config.toml
num_hidden_layers = 9
hidden_size = 384
n_experts = 32
experts_per_token = 2
d_expert = 160
d_shared_expert = 0
hidden_act = "swiglu"
moe_layers = [1, 3, 5, 7]
router_score = "softmax"
normalize_top_k = false
routed_scale = 1.0
balance_loss = 0.00219
balance_bias = false
router_z_loss = 0.001
init_std_router = 0.0106
lr_router = 0.000493
vocab_size = 18644
norm = "rmsnorm"
norm_eps = 1e-06
tie_word_embeddings = false
optimizer = "soap_variant"
learning_rate = 0.00294
beta1 = 0.95
beta2 = 0.95
batch_tokens = 65536
max_seq_len = 512
train_tokens = 277200000
max_steps = 4230
dataset = "wikipedia_en"
Below are experts of layer 5 (counted from 0) of a mixture-of-experts language model. Rows are named router (the router's row for the expert), gate (a neuron's input weights, with its number), up (a neuron's input weights, with its number), down (a neuron's output weights, with its number) and show model dimensions 192-223. Each number is 500 + 50 x the weight over its row's rms, rounded and kept within 0 to 999. Numbers have three digits each.
After each expert's rows: "comes before" lists some tokens at least twice as common just after its tokens as in all text; "comes after" lists some tokens at least twice as common just before its tokens as in all text. This comes from a sample of Wikipedia text that the model never trained on. Tokens count by the router's weight.

# expert 20
router:472524565543516473583546530505526559506487447505614560458478475540526569464406531516483450507502
gate0:429513485531498447467400470515548501577461474563590556371556499434418534593527526582479486504491
up0:506492514522476559485475488400464437561481485500501449481405552468471521561493463516504557500515
down0:511555566394468466576536436497432537463464415449559470423364454508628560517491453407390507429509
gate1:475475528488536455608492447486488439495505496543556457434491452439502531511538474612472466448570
up1:485631450495543454554563515499498544296454421496476516459540518512537542471562551488536549477459
down1:567496508532495534441487449572442487603445510477541514563545484470485449459502548499378442503487
gate2:567449568564505431516488485495518540522460530521533494491539485537421524499485541525491495500516
up2:384434412467554470443474473526489549556477517492444488422521457507506410523458479465572483510590
down2:538510568452467556375521534527542457495577515441420517521520588537609492540463494591459535471454
gate3:574467560575539533559492535555490506445466441463458481541477600528467409516512523521551444505429
up3:490501466574490510525592483478537590518480496463499506465573481546433661564465470435505514486499
down3:446519422579581544472532533543490486466550477479453578473454463494469585409552497427536561458489
gate4:463506490522437441603574470403521520523429534498465484553488467518454497542571547478507483489533
up4:487453468428492486522576501512533556483458546530510540497494531538478544482452606465519496528537
down4:479544573518476564622509480487413523357474517466525510416484462538527467391572508466518609493603
gate5:544491440422354494483568433472488473426596522486542470555555518478422447543413546451422423478405
up5:495469428527558521502433573447436451601496508437422532546596499459439462470523473488527572562519
down5:458500521466469616508503510470514477504551530528542456563404536566345582546489414441483471493538
gate6:547415564438469529557447457482571478489432571511564489440454452577479544482491464530546469453486
up6:525551502556424480552556507494474544463443541517505523610519572528510531448438487453536546503571
down6:508529505564540389509546437479532516506478425509557534444518552495540546599530523517540566464480
gate7:583580497548485466561535389442463446486347433462527510431501529480472504453575541523457490509474
up7:482531473522545471557493477524421509516525548490486463454518631457415460455445483460535461514543
down7:468513482539625502484426417414507526482535505525592467494548517477489430531423559568518446507474
gate8:461532395486552460665569525459474586559513502444456502458616515589553528513526486591485551508507
up8:449493443498572507532600398596556533482507494454430566458503589522608522542360474486505569476548
down8:466503496467483482414481531501491562420526473508483540538515546527478572519508554494487542545476
gate9:523529535507481494493452573415484539488565447540515514544448471554430443389428466524597456539590
up9:497496503491427496431516533467510474502518476527563483571529515383549504477516522499501484503618
down9:504556430523536421400515494481542481547513523520506588479520489499463413535455563541533417520609
gate10:505546492469526458506542463479498546478419610506504561602510422529427436442384541528486487524499
up10:486483518511382428388471496500518522454535476491487539425526491435578507529425488443434544576487
down10:514497420541439455504501540505476535456625555478515491466440448510604474510489447473519509507545
gate11:452516493400607491535501451473502513398463496498450579510499526496500445575633588515438468545501
up11:459487510526521594453525494506559533452547511410566549531521368578475400564447502522404473435491
down11:567500583498559457511550490565520455529532456534547509525538409442515528501483457461512446559587
gate12:407537502486507552499502527460551521510450515629501554535548447503470543471546496550499447576520
up12:545531473489443477536590425466471402358515503435441485547469465456538516515462497576574505450562
down12:545584455483564580435575477552443417445525467509516595535592434505454492473493490506455546555471
gate13:490460527658553525473564506479523431588491555444626473546419551537519503469464426531359478479505
up13:460461554479478529444606474492433480537536471529508460427493437458516525527530497614450497429490
down13:522492355564474460576526521481524505570538438453508509490471521558498482360449505509483477590409
gate14:512485447430485515491527444462436546549409505509519577490556466449511514486438507474542512485403
up14:488474467418479438530568416518436583448410402478489462470568504490570558507507434476552470502515
down14:485429445537499588482440475438516532569547502424534456462459543507444381501591340404469465516456
gate15:532503444406455501596488479526588437502537555474497486623524500526536517533518474436489472588490
up15:511495474416434421552488396421488526505555554412531435574574632492487443533545538513439478499509
down15:469438541501436509509467456480573540472554578477521533495530411501484444469415454513495442487492
gate16:493564457392512501475502398444456514581488593514411542393505452523561510525510402494473490423549
up16:543460427598498430482483529441448503375436508461518550502432454437431530492487493520524523495466
down16:550511532464445457487574542518444500493485500486435471523511576406413531577607467455430400484531
gate17:469489565452591430624394491444448519474530477580480461494465503468506391558504596458549575558481
up17:518497457462565466521450555503521433469432440514578567503538504544422495617518502541612467547479
down17:561496534597512529561527542492490516447522524416457567559477545550458479549573590475449478574492
gate18:513517452492395453520441495444485424535428450463474504577489477546500541451495528518481571517511
up18:473542560423500505443622544504471594441486410566545441529584427472483505511518450479509437548467
down18:556575472433530446518622488517476511454548520525520465457511567468606413516452543415422571476480
comes before: " |", ".", "–", " |\n", ";", "′"
comes after: " ", "°", "–", "′", " (", " $"

# expert 27
router:555530527485441465546535511529492568428433454452506503502492487477481493420461474487578510493451
gate0:550453534516504529576490522508458460415458533513493544516474486460523485473533456510505489521501
up0:516455482495607447573533468545555439482481596430422492449548480567574520483523480516523549486516
down0:523550486498389537396460488479420509526501500548533513483503582388481506584488510477482469544511
gate1:557574435431439571468467486503485546499517540512576464519468474518444398511514458548420508515511
up1:451501556544524505544535476551509476555439561536468510478490506521534544535449465486507470544491
down1:445602430529484482470527486464513467443507481553506398596497459448490435436608535540487506544472
gate2:408422487459559513500583442553455419454504400516475559509479557526526456557549514521610506499531
up2:494531494531465498478518521455575453575441537513454468470443474475639406441530477475475469496473
down2:448475508465569421464456434564433533602521434452551527508526435438469402529440418501473448507535
gate3:522554435572456552545471550359549516560395478489527501511449427471489364480468644473547469465540
up3:446511531582527479516536498486474486445548505517397602506451460511468519471506510565556566451485
down3:536510468503431518525518527436420439581436637456531423545453565546499390497503442434503564487480
gate4:525511440535476491429531461555530526441479431456490586548496376493331564500504491534479540470519
up4:486546567470545544543579509478483398528534460464605461469485509497483475468501487442606602518481
down4:540521470605543561487485557452545517489502451465541475515463458453493535479499458442565513463396
gate5:497461528437467419461521450546511400451510499464521531445495492486543393552382488567513500592454
up5:569514516397495508555513363533533458465434577499485538476571568439606469609431398534530499514470
down5:431512467529567535453620492469465647442473516507495401532560409502533598496442520544509400477416
gate6:507579491590424528494492523558482440498485402496609418436527529544450513504467470580440532447489
up6:509536460455492475427356511572409568491474570544414524573482518543560467447611525488459480539450
down6:416435533522503583535428461495533484378430412548421387472452453557533420545475445530592542514414
gate7:587473464468441578515427458442602531492447501555483507558529438523447546450457455488579555473469
up7:568452631426378546439421420537446591556498438519526413522529464524475488509474501426475423439494
down7:401495523486526593489555561585613421570440481558410474593451404558426472592562605558510557555525
gate8:485559515532543560566544548412507527524408504449520510504451486465488643625471548566598431501460
up8:522505441532526561425389581462550504507466497491522493457474537495476376557488484506515497547531
down8:547534455514447476611461575529488469501564526474538501503496504504563537537555484426487419563588
gate9:495474478560432468534568492484426510548539481623411481483476466485460470457512506495562541610472
up9:462447467562499470527459539617593429483477484441493494510442519503573502542575568628507511542559
down9:472469513489532406550365463429479438515524458513498486547558481494570501548475495510453544455517
gate10:463485466473462589533604472536528576387532512469531530468517503533444509492509485415606483554535
up10:404412477490535520624467477412527547501476484418561573574524488478620563486547397467486477475533
down10:491464442494530449519494453387477467516533512519552511480595515528385600520492472579486549483558
gate11:443491561583490463477468383516464514533426538434501467571490586449545559491455561413528477565527
up11:509496498561527516358514489495480543603541544514508500542535587438482578559499456506490486541548
down11:489525516422527506466565513378453509519394507530465481501410497538360484508491418545463408521521
gate12:558449568572494419454595506463529431425502535433472494471502465423465492484414541482456458521516
up12:443556466554427509457513543506463556433425525572447458519493542475446489498572524515619368583468
down12:599452462548539508431471489458520400515489569465518538572523466512455474475500514493618453473533
gate13:507428412549516394484563484512570475555494489466514538556514496430519533499536408487483509565471
up13:456494536441595486500525580553404514573585498565407471438500471451510497524561462447599498514545
down13:444521501452517429546443514482541433524438454510452429488524440552495560490437506514492447521438
gate14:458428455481526527453571513527598405433434515513565344506581524512472535513553451562472519479572
up14:543432420537517534496521563555442505496442528552479630529521439582547409604565508500454535430493
down14:551439500495443492562553439483417405540556492543503542563517513572519571478484446500455548473569
gate15:541480512504524500589479476491481499534549482442503509536566570500498637463513451491535537494484
up15:498533460488466516475540524469498546370507537523519501466471440558604418463497505541434561518566
down15:544587482512519436530475563488554448541415490543427446544454472439477516447547521468431453501626
gate16:627490538515568518536565472521500603463521540505436507501542448544498540537546528560516576483460
up16:498519445578473532505460609471516438434497534475548512496497433494506508542503469553527468526440
down16:443551555509514480445450516514525430445442557450482407586449443530531474502439515409564472497538
gate17:563516502502409547547469446488537588464459538506444490582501521602612469502434466496462459555499
up17:514601545435423589554496464557586475542414479515553581468395485545488506426536472469458549433480
down17:432599428508465523484486482450392455429470357449529408348569581370428459469519470510508546545469
gate18:438487486456448613619586518474502559440465482431471547483542535569455563595526540485476473526537
up18:493544443491449457541544607513558486542447512517561502513531525518535302517395511476476442383582
down18:465449446455562560596523535566491367537497459535411464472468495503441448572522375463534541667557
comes before: "1", "2", "0", "3", "4", " |\n"
comes after: " |", ";", "|", ":", " January", " –"

# expert 30
router:467608521589409528557569501457447523451465502425538522543482490424553494454364563498452535477455
gate0:599468470430527509598486508478538520448520400526515499425545495453575492523484543533425498454496
up0:526492530575502448517451423464449447551511558453464470439457480513465556527434500530614512453495
down0:577550477584511593426528479584510569523431503529473527557466481515462418476531547496410534593535
gate1:552447480543520434537501549493519456499434518574560453506540456518407532522535461595486431450406
up1:428488562597543517483469563477505461559503521541536469531606425520435462454490514590513513489608
down1:415513467467464472477508510460456469477569518521549506428486415472528505423473423537459471526588
gate2:489495510450609553440471498493505562526512569451463497576434461488559478537518577504423453631435
up2:516503553463426600456409471423509436476522509563458532537451573560585430515546520490436506531548
down2:543513447539513477451491564498477629452507470491458489612430487453482532503556527382428586493453
gate3:468554556521520497453435531566476457459464431575536456536399455558458508422568548388541509489449
up3:476539435472478364444451468549483425508492480477442428544550531493490468500484473495480549334461
down3:476526501509460521472513375554489503474557484410527473657532478539539584556407564534536528483579
gate4:485586520520393549532515547509534541447659524543457486494514393487470486553476500559492558541481
up4:595474532508434505448520514484487460464525493465541498479456466585457498542428534513529469485491
down4:478482362579477534565494466553483561515538414564472549466501538503503496518548529427558581483384
gate5:534529502440464506513498462492469471460525471510563582553499484525445503516559435461504600507497
up5:502445587470521551459467489408545529467530498553453617512492444545599432533562519468488488608508
down5:605559498543610538543591479525500437445511437503555484427469557455539471458494479508486477412457
gate6:461480506468555550572406518522506451478472479561491465551480475539422424561556525405606572531480
up6:591515492448446600480505499524467585494584480471428537549465487439520285431420509542504458474542
down6:497521542446491613476549522549571494564532529440499576511409480525504524442530471403535439443536
gate7:466518477558502552506482409502521488568560538507497488481506493527510474463503474503530434517493
up7:428471463549445509429492453481456563498506461438532512543445445530453460546507497511493376475511
down7:433423464543541458548466525490443561471533572481545483509601499549544448439509531462438489457567
gate8:444511523480445604608568493523405573492498432438407464497438539558504518411524494429438579451407
up8:549478391478462503497444533482384547456447490523532424497483479443548427470524533423535517485554
down8:560369475579517429557500460549467467469579507575464491483481513472444430529495567525450455549509
gate9:587579470474415449602542494531487488457451499559506514547478526499567534567539595592506567456471
up9:455470547538486585552481603465399539487528521576411487561640452548534468531522444509458511628471
down9:540498506544514593531476505550532592582523451511509500542494414525446512490495580524523466416533
gate10:457452430485486536504516572476510412556530523525515422483603444518372534485451485520510504472454
up10:508564478516486543516478526494444509656511585497578559572568529472502431499566506474536495491537
down10:451579522474481520496566555479412418484478511467468534497451457526536389415513445444555529599476
gate11:499553522577569520509498490413543566409515559446497476527491503479483516625461537557494539566475
up11:568448443503392457456514469552480557485539469556581491497399512510523403394556519438568519325530
down11:446468530502437511436385426510573466575455428483512459449583427428448465465519477631582593464544
gate12:506546498436544421427536495494486478582439457478484512535528562453476552520430435540433467406411
up12:482554557631541468532391450585570474511537489459564445554563475502486469454431453468587448551540
down12:429517454477421542546520489453559505489458541458513426327484546544530437483512562520524546534472
gate13:445535468574554477545479465523526506528510456462553440531458450422413529514493554551357504470407
up13:499496484447472420500470504535496590478461538455398531563547420527531659478446586528546509499510
down13:538471534528501460600419474479491477442478536499480464510590436471467591509490485576532439535514
gate14:560578464564499415460452445509477487517560509437474481620533557442467399379524492497479452458477
up14:490561561502480527542466446486570463408486500478533568466420479488496425578545530568486446508479
down14:564540430492578471555538570528545465576515502560540480510463516516543386505543423480548444478541
gate15:498421551537552412579471503427472464454542513525649456468522544492440493513479486506522522491543
up15:535561463503363462506476485470465508636435532511490489495505519463585487468476479524417499437504
down15:525457572565510420400475519598555531394503449507520446564419498539472498581565458400405500437451
gate16:475498540571497504496465509510413456539541461485485517436482504498421530494445606528525428540545
up16:504536504576569451527436469497479366531519516497460526577598499570445563566537589397471596606599
down16:523509542428534535449449560479532445568499395650536593413492485527480423563578516415474603579551
gate17:537588496533534437465546516528429486555421542483555497415497472501440471473557511515491502562505
up17:513462468455439539520469546540503424465548491515506517594478519468491519473519370474600457546483
down17:489505520504541523512406563466454584485611473514509480528440460411670542526561596521548511440555
gate18:499505489487459590422568588468501501521464619370559602471485489489488464551502560478459440517496
up18:487572453520547410499498520485453448487495442554421457527513538454530518454460465502512482520522
down18:474454483498517437492473438495530504509529489567492549448459543477413487554535530523520472465454
comes before: "-", "|", " ", "==", " Born", " •"
comes after: "\n", " |\n", ")\n", "-", ".\n", ";\n"

# expert 7
router:513513509514507504525560511449457629412494412416583533518437472581537555466468513449477471460461
gate0:529464421448495522501544508556470453587476437456472459504491597517482510495470558502456516460560
up0:520427518583516494533570493505596531514537510459416489606498608528440509511510523514473431447545
down0:491556494518600469477491439559430595465496540461512586528519547445502407430491454468411471544539
gate1:480465484525628474502568555438502534498469556483521577505479589515410447522435589461529468596511
up1:579477514403496431400426473536421505467528505533477488443450550534459462534550516468491504495537
down1:516503482564543551514511454545415531430530495533538464512475542459423453487479497490448476451464
gate2:499510481481530494530529498437463483567575454420509468420441482532526443511498550534475513461534
up2:463496519476417469646468454432393508533516402477419485500562524501557556428575430506558563536470
down2:414585567506492567525481567440523563511514515507494532501460486473574520454498548598486533492403
gate3:506471494568496615488561537589451498525448493576572565490423487526543565494548538490521419582550
up3:565452515563525534510505620522543575562527530401494447485453506496574446552475434404465523534563
down3:453566508496351439534546509526502470538460500576526491567542489511484520475460407497582551489481
gate4:536438394483500521506416435575538495482535580439477434445594519516564432504501571483552460543480
up4:498517461432428595514583529452516536473487503541509536492485447532554469482613597532463400431484
down4:497502524447472536503513544472483494537477426406484551529510515495597427415472424442468436516455
gate5:513486522442447491535434509448487472502550587441543537606518553490516462448556469608475456480473
up5:612536500489524515589540396506589578588516467578492528497508545519513431550492491515555568435564
down5:452478519459548475520555441524513466485486478480566497479523544500504487518461512472485528543598
gate6:569398431487646382467502500563487465519571467545499360525567468555504511489519454566557571544461
up6:449451504518646410471537470530489416557526453549488594583582540647406467556533493536500573489485
down6:538456478557478481544407458486510455504475514529543558507542461548567522502507453489484549489457
gate7:486503537569475535437495489447469453548487526456427495522493442487529494475511505452421553450523
up7:508593468578558459550584490477481525504514470518622499523534414510466479539489528503492529478450
down7:556556566566502432471515526462470470485497567477564451507436478407517370462465433474410511477488
gate8:572500536531501591456522564467465499475602498529524432518433525544393599556461423462528597425513
up8:428509543539517566569471518454415526515445497503556461479590500523527485519521475441568487494463
down8:600521438513499520472490526506507537516452487547499474444510549510464528586586535527501530573428
gate9:490459428519572520535524514497465475631558495452471573496527515545570533525460562490524616499599
up9:448532522485498462575564519433499491591490555403329474442505457477589546483451480597544588515465
down9:469552463510478424499503504491535497509418433498536543519520454495463507527496573498517489386420
gate10:546405510512522450497429441475497498534522526481384482508506532477508384448467611469490470447619
up10:532469520410428530399527550425423492605565421479492530645534480483475517517465480522495555471606
down10:506521499423481503523421538507487521514543487590520554614582495532459507576508495531453510459439
gate11:526476516361548533532500617537492491591491425498540412494495386472492511553557515453524525517483
up11:561564456506461560549562455449492517496405499551518474546484484497490480525528462462522629506541
down11:514490399420494532478565448568497589450496497494583502525523462475429445518533568524471617532500
gate12:560561451547464523496555488478549570600485522528478435526480499470531521520464582543497549467550
up12:533526526485429493459522470542422471508523462479502512589453559509495556546501411544537477463470
down12:499445476526565433484528565469527478453508467506483502466468534475524492521513557513535573516504
gate13:453549439392563478479471535486471545518417521477415440430422515472540567513461478479531567570446
up13:565518568575470485434565470461529492378522592485454420476492576471515531524535576530414566622472
down13:464457536561351498523566582642489502495522525475471582502579478566594421503473445518538549424522
gate14:505464467467457401550444593504483427499499494489501480460501556407472486514539557448501492547430
up14:484462555639504490484537472563518500386489454459535492609511535500438530479507469563483484578527
down14:559491458475448520416539482502485543512366566488446464495548549465482518533476517553499426373558
gate15:439544480521486491578418590501494575575538494594510507585473625492499520430457510532478615460506
up15:560449508506538529486536537527487472612446476471487439563591600559491487526401539487596492527568
down15:494527451491476496559463516478458510546416537491492494434527485444429548433434463394457504492409
gate16:459479494537487413634585495489462384535493563584546459512434442481540566418485583510535542391517
up16:555481508472399407472489516499497512410549527619418472512482527566443525442455440494483587449478
down16:495511450524488495498544518514506433496486516487501552503495470512415577652446475487510498483542
gate17:537538482407480545396467432561527622589488504529504502511428489470552511519491603534503509495475
up17:604511477525433496521547495481451503469487496469530520468492547502557526512596569467463559435573
down17:571386542484587487488463423567603380529509425410468524461529558497493464514546428382414460488467
gate18:501456517569520510426525454579496543470606539492520479508494563457503570477504432523506474437494
up18:445557513465553497622468513536539544433509475503504494562499513452508477479556628485486444564491
down18:461634422574467497411545480462465501460408453491464397531486412486586585523577493494497501487489
comes before: " |", "–", ",", ".", ")", ";"
comes after: " ", "201", "–", "200", "202", "199"

# expert 31
router:430566499469468502549573465453522613431439468432491556520478539487481493477457545516498493511446
gate0:550481456550488438609584493442495547401512583495412400494511423510480553633559396493490473469526
up0:516521513474519444608443536437518424502469617413475530514451442578497495444541416547434465525490
down0:450540490534506432465571488547551541506532565502482397473430447480430430590490406460465498481466
gate1:476556526456448566522445564562538536408493464534545433510489500503570532498509539403482507567500
up1:508454535568484458532417513529399484544472501490515536503401591479524548440468462448458537543591
down1:495539500579502540457474437493543506432501482427551497489459487550567581530496502576527543511534
gate2:464476578535409473488463480501479462546492429448449500552533543448529514428537472479438542397495
up2:471387594481570523459503465557387465515599511496442607440539520564539472470514562506562636501456
down2:594564477495416519476441504529531489477448538439492425532509516463515542486544496469497475468506
gate3:599524448478558484585525510487484429559457535521541598446470459553525392525488482474622452484415
up3:495443476467554462528550480439425513554518519483444535466507529458436483526481515623443453529433
down3:541455494489502491566529512502542529495546408484481456505471493505482581519488467500499457569519
gate4:474536563457461496470522480513526455524448620522478503496597457542544400479437520491513497540448
up4:490602579491527525522496501455474481575479586576465500402491487519662499520556462416485536497429
down4:453558467509556510438582515511576551562545470513519421475620569532477498493594503555458496589548
gate5:556466489519414510472535509501456490501441486457466475499503510503574535460536448415567495511530
up5:509531530465457495564600460492515504553588508457503520529528457529591480469439458477482553543469
down5:558465513523478444499459525520484513547571512505517495489538498551643539534507419490550551541401
gate6:498546550501571466467469509489485478433508466495469418504549461588472488494488388464519463506484
up6:509554557453507475559511486487517461419583564488465377516510485601424500452483511519439637385510
down6:488480505546581462489573450463560357509468584519415594513581563536598463445527528439483475492493
gate7:485484586476574648462476507438462516413436574622425453481417515505530430486523529457539512495489
up7:494469596454480559466496526540595539537445556505514580500586506446444484482520424607521555485484
down7:515560504449474484541508509537560484382474428604477427491614464482452514460532502493478502490407
gate8:558473550479493429551495457535435538472493442470537505548486482454539482480620516433420521511484
up8:447494543562526448514453442523465525553521435443518389514550520543570522486487461547494477466618
down8:487441483476552534490516600548540484445484566534532544513463421381435443557532461514478459543474
gate9:540500497528460526457530505535459429524446477579431507473486461525513476556470533513516514480554
up9:462466541486516420461469490543479516475484539482495468482493536491559613579437455414492484485521
down9:467480531468487462476364548443422536476507484467507470529533543509466583482553489424470448528572
gate10:515566501513506474553466501447490514560396490568484563485472533489464429466510483443503471479398
up10:492478506460454517485506494496514417560530533504498436501435485501494538431477431468454472504469
down10:493375417480467552531546455387528514492580461491545461475505548629486487582415440503339496482571
gate11:388478408506498494507607453535477493497488553487515526547526552536417415485551511473453483492429
up11:478497491487634459477562521492457563473454513462616579391507619528476540466487464545540488568545
down11:435513439453424483526553497479536540517547537543483489593496407520461464554513481429538539564486
gate12:543527469462580543402468438445518514500526487550487525443479530557453542525445546481443474582460
up12:446482518516574503454429514494536554501487426460448556425478516500552509512474478499476536520512
down12:560587519492587455506414429478534562390461553578539504452499527498501556493484567519480516540544
gate13:437498484507526564504488564414532538442458506401517479542535462491404435489473418557539549440487
up13:469491503413549456502364463493539555529446562473552547418536624530511534559500528482459445453513
down13:480526469466491512492507449542569514534533494523467574412493498485492462494518554431569572502560
gate14:536530542495415444444525376413533602539488618444511510513533497586481528397548560610473488481502
up14:491555494466507585609544588525444394514497466523474566579461493494473475572535402487546543415474
down14:561418484599524481434471513500523475477468619440518507501520502499559436464532502524529495653472
gate15:481547509548475513541518464537512510495425476505474521506490430449549585529497399552573563565539
up15:459515532527528455503510520474450486428506551479487425523501523525547515489545549383400539505453
down15:555520532546659515560541520521546473522512590467521435435462486591415524495484462579508484470541
gate16:481497513548562430478541525489454513458510447576530663399442481526526486468464603573507462432523
up16:406545460495424586474399503515493504470565492488554486515489499474513544500498522392522436512381
down16:569517586535543524461394528476453490499521543441501553552472586506497403568469518487481563544547
gate17:440536561584435385407445485454407519596551445382539440476513591549537561439504462559504516484546
up17:552530570488485545532544479423492466514599515420564400505481613517569569369457393564527506457510
down17:593425481502544463465577581521498560511454534435530604534486530519505452508521504573566477523466
gate18:584442429486448416551519550506562541485501458548604512508548571430454408513490497570465424487563
up18:543542484540542502492566448491464555459453542501443435512560457547513538518381492451515514484461
down18:489559541571578545476562487493421543525490549491501466410537532493564466456538441558598549580516
comes before: " ", ",", ")\n", ")", "\n", "–"
comes after: "201", "200", "202", "199", "3", "4"

# expert 12
router:551542450473484490510616489513513574486480486515502480493488472554490578438452516479562474572442
gate0:480531576523505535460564474422398395507411487539576391530448543459496431606411442478471464637484
up0:491498361542487436443548377460444432538528536419553401498551450557499478496458429551531396505494
down0:526463609429479438548536515496410459469486560386437486456426434460480534459510545526522548478502
gate1:469524592573604514447489533528531546544507490542534459485534536543541451404441512542436550486515
up1:544583417527466522454430464527537562462518479490434520508513483518495479541528421523508561469543
down1:491466387420479509441474496532475495562536459514551466483476491489589542547454478499487468520547
gate2:471473511520533496536450468508556567580577571453471511442607392455522520554571558449458603495498
up2:475446489461540541640478446471451535499549485545534508441524496508586512478408469512398546499529
down2:490429511504507597582617464501529439500454458540468521452487450488477468438516596476541522471472
gate3:435588414564581487525488512439423384444506553537492478519483377510514626539498534644524569561438
up3:480456498427566482435629571469488522462456497431550523445541643578521476514434550514485565456540
down3:464491539618457529453510504484505500454510444424521409567574505520506502588422538531442507541502
gate4:513488451501542521530464611505528491575367459537535533485489615413490601498519458505422511481447
up4:601444445468560483417473567511468454499523453419451508494491422562583459487691580451558472447500
down4:528506519546530648464513519552508492511523540499529378548501493534439443520587502505519502521518
gate5:528524552455582592441498591600499527440502488481499507519468449466491580517410549587591474530551
up5:479520538428447588511394553581509585500618482552412432508480510463473576523516483502497490542533
down5:634538474424569470464473592401500480516592497469565419469396516553504468593558476431540429516477
gate6:548527493570428468491506510538566543452546390502473403442512512486394485502481498472512519495473
up6:370542532455468472510482477439508464619552525545566477550579526511485426415590444466592478488432
down6:484542486487407454439549511498431506480486432513563629410545388579480458494500584504579452561523
gate7:456521485551410582529459419464502484452507538606502497484444512487401451517505496386515609493594
up7:396515572520547477433407456553481465488430477521479462480534474502561503484408585521488556500446
down7:415436570502569503551438535540505512505393540412526518542538412588532556420492501597484543434508
gate8:453534475498517494461467452484510471552585491546499467513546573509513484457509576496530494581548
up8:560495479458501532499497544542490508479541445583519505505498548529508497556466569570519534384437
down8:507459498470392531472502465495493501491540529582504570563570470533442483588527508444448436529480
gate9:554516561547456575455404500481592506494548462485499464497538605439572579437521447488532454469516
up9:533438400379576496497506543451523600540523441573475472589549504457542486563456576466568516522569
down9:499452474476481529548418522468547442488392527518534489498501511511438434498552422440406475512459
gate10:427496488480503505491488431521485476533596537527541419584433502513465544535494481529514557535508
up10:505535506492511435479474452427519413488463543463477491528544364594539518554421526489469443471445
down10:435617553481438520522573506437501500497439514455484523531514391575483494515454447465485491482477
gate11:516512604517536477523574506565471514530486560558524565448447568581495485500455460572464510541493
up11:435489566493540579492527506537539486585493554552480479496517529573567483425423535535453578524520
down11:527528616507485465456488480539634497580561554464507513493468573611427472506539467514452430461494
gate12:491563520438439501532454468567521532536551516540610535526465488442538453495526527548542510377521
up12:402532488477472420569507433429554369479538461559522480405410442533550522586387463472445462506570
down12:537512509451618549482514516442441543491509396433483469443436510446555358457566464519448486530497
gate13:572537473542511470532516492426488533454526536593542597560505481505498590511456584508484481458452
up13:575454502527403536536529518446467519545590491458457481521527484555400521470527570459548463486477
down13:511455472476547533503489473459442512557491592535531493521462578429535402448502522468501494543513
gate14:457487518471478449561481449477389510541531559572468545551456408477567518467467479487461496570466
up14:477508507472518456418455488442565528470571521557496555445486527488451499496496650523569614348494
down14:425435465501581503545417502452466385688555494511436565432476497472594461492479532529546501563509
gate15:518464546526527490484518452509473530453388395557604594403473522493455558490519452507497545491501
up15:476505542518465536421492544517474508490464565557509399529578521468584448543497531484526459599565
down15:445558586470596485470560442413554463540438523517513488434466479491441526504525522494511545521544
gate16:533509508440553529533549531514488420477362456515451522534507535586470476434532537535559559443473
up16:519495456540511431560520497525507505486483521460508491451462492625513440523499498507523560575486
down16:594528491508557514493507527477517467439503450560533615498407568453547400559572586499516488381560
gate17:478466480442493571495445489494517481439473519515502470505434478513541544479424484552404429537527
up17:424437445508514493578458454457477426521467445618490518550422467454556423496421553392508454488503
down17:560513473584490432487484560464451610534551476515468559583484562423516514491571480479466490396545
gate18:452477517514546423562456454515513574433561582442412550534572613557506418443487457452533514455479
up18:464525590515472501639510524512602507479412499527525560537494469501427587486526464485561449430524
down18:478485469483473476531457492531476515532630509476489455563482571498520491472497479490527469546469
comes before: "201", "200", "1", "202", "199", "2"
comes after: " |", "|", ":", ",", " in", ";"